Experts of a small language model: width 384.
Below are experts of layer 7 (counted from 0) of a mixture-of-experts language model. Rows are named router (the router's row for the expert), up (a neuron's input weights, with its number), down (a neuron's output weights, with its number) and show model dimensions 256-383. Each number is 200 + 40 x the weight over its row's rms, rounded and kept within 0 to 999.
Before each expert's rows: a language model's description of what the expert responds to. This comes from a sample of Wikipedia text that the model never trained on.

# expert 50
What it handles: Commas ending introductory clauses, like Two days later, and plural nouns such as seats, copies, films, races, scenes.
router,201,272,209,174,160,212,178,223,285,219,185,192,192,235,214,194,212,128,222,213,301,235,203,178,168,191,138,198,229,208,185,218,247,169,227,209,226,196,234,210,220,228,225,158,165,244,255,239,256,191,183,211,197,191,178,208,169,211,216,99,190,201,140,212,119,151,152,195,169,96,163,202,169,290,207,190,228,241,212,200,195,164,171,202,188,144,209,229,223,191,143,188,232,200,195,226,206,212,232,194,166,172,179,118,224,186,179,225,128,279,138,243,286,172,204,204,205,181,184,204,255,154,197,300,185,205,191,230
up0,219,259,250,239,235,275,253,228,193,236,190,225,143,233,151,201,168,223,224,214,167,184,201,228,155,222,175,231,222,280,182,261,191,249,217,218,183,242,216,226,235,215,182,100,186,178,163,244,208,267,171,265,151,187,204,213,188,186,207,198,218,139,210,161,171,182,151,194,224,206,214,233,220,191,208,186,151,194,251,119,238,173,186,201,182,227,205,219,194,155,113,230,218,208,153,164,162,149,134,230,187,255,224,148,228,192,243,218,194,163,195,246,84,210,228,157,243,231,173,204,152,169,259,244,206,182,177,154
down0,207,250,253,140,176,247,140,216,211,195,175,181,199,146,157,239,200,224,165,216,215,200,178,192,230,159,177,226,200,214,180,179,189,131,179,202,169,144,167,233,182,192,149,201,203,310,208,191,178,206,209,231,160,210,122,225,155,236,255,245,239,190,218,161,199,173,218,157,217,216,117,207,230,174,234,171,254,176,179,161,122,146,153,146,161,223,206,97,230,225,154,225,160,237,223,195,199,182,277,163,184,214,130,270,263,191,190,189,151,217,217,229,288,316,244,161,180,214,227,145,173,153,166,146,189,194,210,214

# expert 26
What it handles: Word fragments and suffixes inside quoted song, book or place names and foreign words, such as Cis-tern, Bis-bee, Expedition-en.
router,188,315,169,159,181,249,250,207,282,155,286,239,193,103,196,197,168,188,211,208,194,161,218,168,173,224,187,204,190,209,147,212,190,146,231,159,187,185,224,167,200,169,265,183,235,279,227,261,251,244,123,207,156,200,185,203,238,255,169,203,194,249,196,230,199,170,212,191,218,244,286,207,204,176,207,208,226,220,209,213,152,244,266,273,262,169,234,233,237,183,208,216,262,227,191,208,185,201,302,187,246,215,206,179,235,132,262,199,247,237,264,257,163,180,209,166,181,166,176,209,160,228,141,211,209,161,182,211
up0,145,225,235,249,224,195,228,190,210,176,183,183,108,188,229,222,246,145,191,178,221,252,194,186,153,164,236,229,215,165,242,181,226,177,209,189,159,211,230,199,157,230,156,211,176,159,174,220,262,120,189,173,113,194,195,233,178,160,211,187,175,216,214,209,239,215,218,222,242,210,209,248,209,104,195,184,183,256,238,134,230,97,144,244,190,263,169,250,204,218,143,185,188,175,127,227,173,263,156,190,219,212,200,241,197,252,223,169,118,200,216,133,236,119,249,128,211,175,229,198,183,222,220,136,282,184,176,234
down0,193,227,173,234,237,213,120,201,178,228,233,190,253,276,189,121,177,217,179,160,232,109,234,213,206,121,167,162,181,197,185,189,231,266,196,121,231,231,200,173,217,207,164,223,170,150,196,206,147,146,159,254,181,223,180,224,146,157,247,128,209,271,224,175,258,267,228,258,204,172,254,171,288,242,228,170,206,230,158,144,137,196,231,131,214,209,160,199,254,190,219,265,207,199,195,211,217,265,146,179,101,298,210,207,170,220,141,193,268,165,137,142,215,165,159,181,297,221,141,261,201,280,318,143,204,245,161,125

# expert 63
What it handles: First names and surnames of people in lists, casts and tables, e.g. Wilson, David, Jimmy, surname endings like -ić, -son, -ley.
router,238,233,172,221,199,170,129,183,168,185,178,211,186,252,199,174,125,177,231,227,159,333,217,176,180,209,168,285,141,213,273,258,291,162,193,260,186,174,135,284,266,159,134,208,231,135,165,219,129,219,238,224,182,182,186,222,239,162,140,166,210,163,203,182,280,199,190,227,214,254,246,202,191,163,224,135,162,206,188,208,216,115,138,242,151,155,207,257,194,166,95,198,120,244,197,115,160,216,149,181,227,217,215,202,143,152,210,231,187,115,151,156,143,276,239,71,179,198,188,208,176,190,177,255,197,245,185,260
up0,301,195,206,156,151,180,197,174,211,221,181,190,187,202,211,213,203,215,187,205,236,328,211,168,281,183,243,169,183,213,151,235,197,209,233,248,189,186,153,238,167,189,259,181,230,232,160,230,217,269,255,213,197,210,203,215,188,157,207,84,200,191,152,174,261,116,150,176,228,142,154,192,138,186,199,219,282,185,112,179,169,184,192,295,230,143,230,206,201,171,149,217,280,212,215,169,52,177,271,201,123,214,111,132,187,171,240,258,153,94,126,189,238,258,224,169,291,250,206,225,194,174,264,225,222,249,220,207
down0,169,214,191,223,257,173,221,193,168,176,163,218,145,238,206,177,241,145,189,157,188,230,207,266,249,228,215,205,209,226,207,197,235,212,164,215,202,232,167,250,227,244,178,181,242,158,275,217,258,198,203,193,217,226,154,145,233,258,122,193,226,227,190,235,191,214,214,214,233,227,170,192,211,174,109,153,155,243,195,248,120,176,185,237,242,179,187,248,231,234,204,249,167,216,160,190,213,214,224,184,205,186,238,218,145,207,171,193,165,223,210,195,215,183,162,188,228,242,159,234,209,228,147,240,128,143,211,182

# expert 54
What it handles: Inner or final fragments of proper names and species or place names, such as Tur-bat, Mé-z-ières, Mi-rr-or, plus ice and heat.
router,191,247,185,299,176,253,156,229,301,252,142,150,191,169,140,189,208,186,194,210,129,139,214,154,248,224,132,203,176,203,154,115,121,102,189,216,223,183,239,175,216,245,166,103,223,234,168,150,154,179,97,211,218,200,298,200,276,160,282,188,192,255,169,156,189,219,193,139,220,115,196,205,214,224,209,179,180,275,231,187,220,191,194,186,181,132,136,248,189,188,269,185,218,231,189,172,94,263,238,191,170,233,171,174,204,196,228,252,227,290,184,237,196,217,211,158,168,186,219,184,180,193,163,195,207,206,189,206
up0,170,212,226,247,237,178,300,177,247,205,190,232,119,202,260,229,234,231,218,261,176,171,234,139,178,204,220,191,206,275,211,161,170,206,220,172,111,204,224,181,184,151,242,219,208,184,283,149,229,192,228,250,209,154,193,257,139,188,253,246,170,238,171,255,290,264,220,200,191,229,213,228,267,193,203,123,210,254,187,194,151,187,196,168,240,211,162,151,167,212,244,138,251,223,173,225,194,190,187,135,208,201,154,208,129,183,251,148,223,221,209,210,219,190,224,236,279,83,171,149,209,177,153,221,236,217,187,148
down0,126,168,145,172,177,193,205,214,195,108,202,240,137,186,220,205,289,152,222,234,141,176,202,251,200,215,201,254,194,147,190,212,159,188,200,158,144,257,192,188,160,220,260,181,182,242,172,209,198,215,239,242,190,182,218,178,110,267,151,135,228,252,218,220,177,190,157,130,169,163,208,278,203,188,170,255,180,144,176,172,208,203,118,204,223,151,202,203,183,216,190,245,145,158,159,278,146,197,214,132,191,267,269,180,205,159,188,166,234,153,155,216,173,231,191,238,251,219,216,249,228,197,166,252,189,184,175,182